python train.py --n_experts=64 --d_shared_expert=128 --routed_scale=2.5 --balance_loss=0.00273 --norm="rmsnorm" --norm_eps=1e-06 --tie_word_embeddings=true --beta1=0.95 --max_steps=7595
Below are experts of layer 3 (counted from 0) of a mixture-of-experts language model. Rows are named router (the router's row for the expert), gate (a neuron's input weights, with its number), up (a neuron's input weights, with its number), down (a neuron's output weights, with its number) and show model dimensions 80-159. Each number is 128 + 24 x the weight over its row's rms, rounded and kept within 0 to 255. Numbers have three digits each.
After each expert's rows: "comes before" lists some tokens at least twice as common just after its tokens as in all text. This comes from a sample of Wikipedia text that the model never trained on. Tokens count by the router's weight.

# expert 33
router:149110076159165161145147141101146116108101123184149121116160124129093144125131124118136153125132112121088116162075125081098138125164100120153170126133135101162113095141150131122129102170113129157125141141141076140130091111098105132098121120
gate8:159148131158091131103132085114093133144092078159105120110170160096121120127144067118095141078140162158086154103101098146082131114111165152084115093138108150159137108138138120147118146128139126112110137122128128067131126175158133136120099128
up8:163157135137106121097125085104105138133109083182110126110144144080118123146129079118101125085135150142095162109089113130069130108095157127082118069136105145139156101141142116133131135125150126090100148123147134063130116183157147124114101125
down8:131122103162113122169125096146155140146144148115103131121159144100080114153146106147135150053133157119159112102104093142088129094071109097118117167108093110116094099150088135151153151128103125121141135124142135123147145172151127137112109136
gate9:148114104128107152095135115116097136149138098160112135135106124084132124131133128100156146129169100137138129102124109084104132136184116113117144119138144116165123076126066137191142094129140141123152105138129058089131134131123127048087169100
up9:154128117134108170111128112112106137150131103168123136139109131080140111127131118098149147134168101140132129101126104090091134143176121120113140119147144116152126083116066144199141099118144135127161104142124054086124122127124123042093164087
down9:120105148126123092112128111146155171153091148127118130145142148131119103139146138106129160157108127165100097114116087166120114122110109201118116117116141119114159096148121105096150110136110131132110147120162134107134096096118129093113139095
gate10:140107087197134115144151096120123129123146137134129148149131139150142116163129125118127129136164073133098110136150187144120147113132160170147109129148136121114142109138116133146124169173125135184126122137111112132123134124130132178106137179
up10:152100085184148107131150098119129138128150139138130148152141144151126122141128127113118119140170073135100114133135185152116157126137147158135115122149142121099147128134122143141129167172140132177120125137108104129129134125130137165104144171
down10:083143138131105147129131183135129099127099114113128148073134134164151153122135089164147136109142129165112109162182155121154140116131159130115165130147121112128169124133125128155100161148150134142099125170151106112106137128155168116103155130
gate11:132151125124121159180140131112180144118102118136166135125163074088101123151163109076129111188131169119099096156143112098100150127096099138102157183122111111113126082135124130095112115139159142139114118110112121105130158151165151097143092138
up11:119144125127101155179139126124180124112094129132184135121164084107118146153150113079125104183120134127108095153141113089101147104096113134117139164130109123129136085138130129111108080133157141125113133095128102080131176140162162091150107128
down11:148161136169140177151113142141123114148101129114171149155121119140095148142129118095125129123139165129151126136125120143101123107114132066149110097120122166122126090143142149072132114136099115139135066165111108123136153130158122142117122136
comes before: " of", ":", " in", " to", " was", " for"

# expert 41
router:151149147084122136111118155135129112133146128127106156173126114091131154126124130129126085204129121116103109092134136140137142098159141099131144146082098137144146116109133135130124133093108126115116105121137124166155072118124130128110158124
gate0:152138127124149133120131145115129127130140120123125101125108125070138164094136111110126144086153155114122141105088113147142119123131113131149106130131104155148144128140125138163036117141144167150132118084143101105094109124122164168138144125
up0:131115137140161132072113127158069081154113111162161113160156095131148107102168114148141148113106175106114137122108150099110170127120102122114102135127101112108120114136134132140121178134083144113100122150140136159127145159057035091188122149
down0:140133155082087110135130134134151154124154140137136086091168137081134110155169132148104143116119092118122110128139099139112137125123150123112100110124119134119143112148110123115123124146171160110101133180124110156098131138081198116109130153
gate1:140092095125112157099101111147138103145133145129118112117150108121171139171148161141158106128117132104174132149178129164096131139144103127117116146163129132115105110055072142118104111105155117125151094161125137120144167143148094136160132146
up1:142086107145129136106088109152160105133122161134125118105141098133172152165167148133160117126116111103160128149190121165092120153133107124117104153167137139127092111060064141116114115118163117117132087146118135115135140132139104139155119134
down1:114107147137103125126145137180117125099083099135086115153122154079147090139143156086104139100147132097132132165114147137126130095124143124133117119097108146105117078104140113114168131137146048149104113112142141132109131149148166115130147133
gate2:132122094117144144138115120099090147113129124110132117118119122118084123143138103114118091124172151122160141103140093156135117116125152109107097122149115106126118146136136143142089061094151132110132144141164133172113150146118098143159136123
up2:114168153124127118128141114156178119148122151148136126134123136112127116097107135113155167132096110126090149128128145109123105144121111173147151137143134168119130109148091112137157186134116149145108132124109115076157132126138162101110112126
down2:119122147105144159101152094102111137134147115165115097135060100120125081143140098098140130134142102146158105110109168092112128174131126133148129127114119104137156124096128157120156124189167106118110106130148116110120137126137135171120101112
gate3:121123191153128126140102134102124124093080131120120124132104117056152134092136130128109141107122133131109110145107132128129129110118137131125154174103148104138154149147106174157120132147112129104150133104151095146103136141138097131127068116
up3:129113186157128128151110149092126113096060127112152129123117129071154155087145124139128145110122112130104104138109145131123130109118128119135149172102159105154151146148113167161109131141095137102150134098149110152114141137128109138135085116
down3:129135137125091146110096128102153118135129091127187123110118150144117147137121076125119132082120101126128124134113177129173119139046097115108141115121114165167132107153123114104137121122091039099107140130128128132117189146094166166137141098
comes before: "2", "0", "6", "5", "4", "9"

# expert 7
router:156144112092145176117105143086176106103155140117175098141114133106150134074173128151148095140125132093082120170135106130170142150133102130101117142108124147140102131189132136127106103161114140097122106075105131123164096145159136142126152092
gate6:141125160101132155090169078089156103069153125100174137134153140106138130106141147162147134127156170129111109166129109130159125161153138150108140114142117174133077138149135123130114095174117146118109089131091068133145115145176162112128125130
up6:112144099171113102144086171162098156195110119152093132131113123144106141154114121093111114114111101122132142087135151123113128089105115100159118137115130082120186108102123129124141153089146102137139156120155187122114141103078084127115132121
down6:131108137161107123123147116125079147131094121087118153096137163112117107139073164149108144096065109134116114137100133143124131126129121121101119130097117146113160156091118120123057139106162124145140077157164182113111066076140148133129114164
gate7:152152134127111130133119125120096108137137148134114101101153159055141146156104146149091143142093168093152125128126168124149110115153107123101119135089125096115115089139126136168067119116125224153113084135159127146114145148143146137152144123
up7:120103107162109107111089126123078127101165138138150149078143085111124146153143128132109112127138134122139105108136123115126109089151100130093106108179147133145120144157135131117141144136090119101066156148126157135132115098104117110090142109
down7:125148095159159147118101114125138070154140129119119121148100153120152081110152137114124103124174071118137132101143128075116152169092172143134119085128147137111138118097125105093154147099142130208164069100121151108113105134139132119128149127
gate8:113132143182105137174147131163115136131153152101207077145127137113138104139137131124134135124096121141118098101081153132157129071133157099104094124152125105113129143147121125150130135140094125144090136124099091089116113146139135117125105122
up8:102132151174090125154147128131117125136137145118198076137129120117143114123106142133127115117085117127128115127091149143169130071127187118087096107147144105130143174163100139158152130160092108164091151113113088067131109159122140119112083126
down8:120106195114105113158153150120104150085142154138112114090136147111182119137123140100161198124150110110124061094128164129172082098143143155087134128133115103139128160143085135073164141163096112116104141148132128133107111117148116116117127147
gate9:102113120125144157150153090086074134137127149106140151172150140146150165121117105143094102119092138161156144133097147143149098125099121163169125099099119117118146116169125167150162107111121138151155093086132154109089092176121091119134142090
up9:095116125127138162142146094109093132128130152072146141166139144150133163114123108136095111116100138182158139129075151136162093129077128158173133109111116115119144125182141181160168111112107137147149115091128139115087096165114103125126126085
down9:107119155127109147127130134148133132092118182158095115135120134099125121088074095149130113119144091124101128103127132098122126132145074105128110139108110159078135106136146129163177121094132109113109131122125130103124149111104126101137097089
comes before: ".", "0", "5", "6", "9", "8"

# expert 57
router:107158099109126163137117141102097111135150152124178131128147121120147177076131149158137137151166112141102138087149124128122123127125070136143141121125095175155113124130157100113116133107142148131130115131102126117133108144151107134160131140
gate6:127108146126183149093123172136081164145145143120091105134114138155120131140107114146177136136104092142107113124136105087134130131140151138118161147141112163129121134115121145104074122134165182153107125112112128122146143133101103110136181130
up6:161145130097080131104131103122174124100138110149129156089169134121137123108161133138168147115138172076132140133140127178106108133159137115133103105113164112078125095143114076139079151146107109090158153120117163144129098132119147116119116097
down6:129123122166117183124122145126126095086143111119127145140159161116116166121123088176140184140136160120079131085133132161145170145174094120128155133101133158160133121088149133118124139123079120140157094101108170124164129141168142137155122111
gate7:068146096104175164123126140148105136117136147150139151130140138156171173161149161135127136161103112111145113115120116136113096123136103097145132138152123082167138107132157079114100146137113159139079130147111169124138098142152137105141107164
up7:165119174149104099125146118118152126118106096092111117139142121079097130115125117128124109072137148142135160172120124099136166161123161158091093153091138166072139121120124183116165112110148072150149101101119099148111154081098103147173149133
down7:141126116139138168130114183173135108086175114130151113109120113128124146104105094132112133112120109115090121143099126101110088131141144153097104130127077130184158118143125112128114128145161154146107156146106124156103147141124120143094117101
gate8:170189087111139153111095124114115117119130103115096122138098117122146126128106119164127163146138155135089115131151116172168144113133104136146051118178137114123177134077155115165123133129113153108121129095135158135102128153120163122149099126
up8:071063164156132113143178132143122156146136134173154121146151136135117110120147136092139091113136094134152119117115131141094128153124149134127168148091117156130095107171109126088142120130151125175122132146145128112137129105142073120119151116
down8:173148121039135111119125162149113156168116116123118099131102172135137167148107076146119111140167135116137160107076134156132108134114120106136073132142086199124083143130113145155140149133120119136115127080159099143176128139114096159082089126
gate9:108161122150165106119105142149115119167135151129114123087152152148126127107101163112093132132149129102133117094125141157103114133126130111135125119153080116113165144122108155118098137122128124091185120142144097121104134103163086131119123106
up9:106151121130164101137105142147114147169126144108126116091163159165093121124127152127105136148147136092121124101128115139112101142122123127127109120150101129108147113130104174126108155116125130097174140143157110123137117085164120121126120121
down9:139114157159155133152090170123122121153144131121151130143166229136169130130064110133143135092115137115144104167181158116176129144126106138125096128137119099184154095167140164108152129136155111122138157141138130135121152148165115173154094109
comes before: " |", "5", "6", "9", "4", "8"

# expert 58
router:109106102134118127159130126132103161121126106141107153150075149159143160160130133115119130112121139124147105096144136193136126108138149139107121132126158085154117138120068138127125140154159132114151166108105130129131167126111155120162106156
gate0:162132106106125142139117129130122104152126103122144080134080139110135154116141145120111119117135149115165114155113092138126116109197105146157107127119140129115151146150130108163068121137163166152115143087139093128145119128157098127114145107
up0:109132171107109115126139145109154122087119162142132134136153116106160097130137147123081143093116107125119111159144137105115160138081166144118115121152115077111107125113130149115149109113148112123113135151142174167101100146124142145151147127
down0:125055152111137109127151095109156130131118130127146072127104134127142147120092159107144155129102135136136148148126119142182123100124114135136082145107110145166140146109135063144131158135148120110104098103123089128130140167093107115102076119
gate1:076102119122086121108165100149111099098144113121102091130162164115152113127120121093161119132175131115113121120178109131099118153115131140123167148143143140123130110134124112118121163139131143157063142135163102103092127127126163108123078116
up1:044095118137097159086162091148095065101139127147136093150170153133170080121102123112157130104181145136140131090158091120096123158127105129129142136124148110131133134137154122126123157124146126155098135143175102120095113130132145124131083126
down1:136122105106109118167108054134141135110144137149161185082141128156145137108125131165109129153158109114085188093124129167135156130085126133112135128157099130100123145164123170119130157120143122112135164104125154078159130105155095136115173114
gate2:092131152109113130091108149145119138111129137130109169083100161100157155156158149107169120151075135082166153117113097152110125129089125134150171172104118139157117154146104129110125162104143135132081114125119135139158119159131133160131109091
up2:091136162120118118096115146142120128129124138140121167083098159100157151149152150122159109152069130097176154134124122156125116110099127121143163169099126143156116151145096124110125157100138116130080122123121131138145119158122128159134115108
down2:111107118131139100115171119131128099139109130120103128111154131109109133105110122125147127088124146098115132086099158116151185114111151173130100126129144115108115083126145106135128090125137104102098125131135156139148090147170138153143127150
gate3:107115151123119129137131108128140139112080151114099110123080087109103111098142112160112123112110125122173089141148141150121129114120122102105106144171141112156139127111090132112102157179129152168161151114086123164153138146112117149130150126
up3:100104153138114137144130111117133131123078142110110102124075074115088095099139122149107115114102126108166080144146132167120124116128130117115105149162143095154137127129081141128118136174130147164151136105077135163138135137101112141140146124
down3:111136135119133112094087099122109109144146122112121079157106155148092119161092079157098155147107102094136147138116089108097087123104130143114135080133071164132112094156142124090156160156142128105126123086115171170167101122123164090135149110
comes before: ",", " (", "\n", "'s", "\n\n", "\""

# expert 11
router:102156138107127104131147136142081161098157123115141149141158127148112169152113111136111116127155102134158144119105131131131163107134142134116135152109171166103114100149103143117130111152160121120127124085105132102103124118113161127174120181
gate0:123119094099115118124097115084140111126113152182086105116083117152112140119148106153124122122145146143122121129080167128154090161118110110137155116141087095080137130117100110134115081105133125077105105126127155092139190138131135153146170163
up0:142120162138147145134169165172117160114129100068170142142167136126129125113109133063142147114140122113127140124157105133095132105129142139125100129108150173196125118160139148106147173114094132150136139094124120141129052107127113083122097100
down0:142147144148133138148079128124111118137137108126088131111090112115104129117080156114162105203142107101139124182124161148117102127141152109134150133156120146123115168141148165106182144149124106118186126075140130104145143095171126129128139117
gate1:147112149157137105067142143124107121123097138136087140115147166138123129133092116143106134099120069149136161162127110101109109125111092146125145191129120148144132154132113133114115135184088103138172075150120165086144124116109105163139150151
up1:167100144118133075064147147139119133147065135143089144095136141129138139143117125162145152105126061160134126166131101114103151137122135137094140186149107136145108162127097148110108151169103107120147076135114165101156118129118119175147167144
down1:180147109141168124116109153158129102104106129131135182126132154145147102107108147143142142123130138111130120125130110152148158110149181142132143152151127162138199143075098137157162134101107114114153136138177106127156140140140132194122087118
gate2:102135127111106114115117144168155136150140100123160149118136152137088155080118133148086127172130177147134170106112128143107152125137111141140151137127154100146138085135169123133132136142195151122155112107124107129130098133138126085122138146
up2:137114124146169147136135121094138114108116148130132107129147086119185123175137125093159148096100084127114089150148160141145123111119162132117095122134117136113140162120093124134129125111076084106112146129129156139122139125135131193127114092
down2:121150152158123106120116162132124109147115138101116144164090168087131136154129134132137147159166109110086123144072135138125139139118114135139166115146134132178177138076104114072111113118127118097107157118095103155133136083085138158101114140
gate3:133151147116115138132147135118118123102131092120103123156133122089121094117144133127080105148141173104130111163136113164155141127172095121121102150119114107124150144110107112143039143133160193157146112099163139149151110127123165136147139120
up3:130156120129098128166187131113170119137136094122103122157125120129093078097134128133125163134125159109131128129131119143108163180129130129160131168144101128128121124123105100156099167132135154187158127112128148186175149116129132136124132123
down3:124130154132136145130142175191117175094107116155153129122105140098120139132141152117115096087141116121107151152130139067111093122111094114110150108138156091107163138063156132103176147160119099121128148119139117149125128140166125132113134077
comes before: ",", " (", "\n", "'s", " de", "\n\n"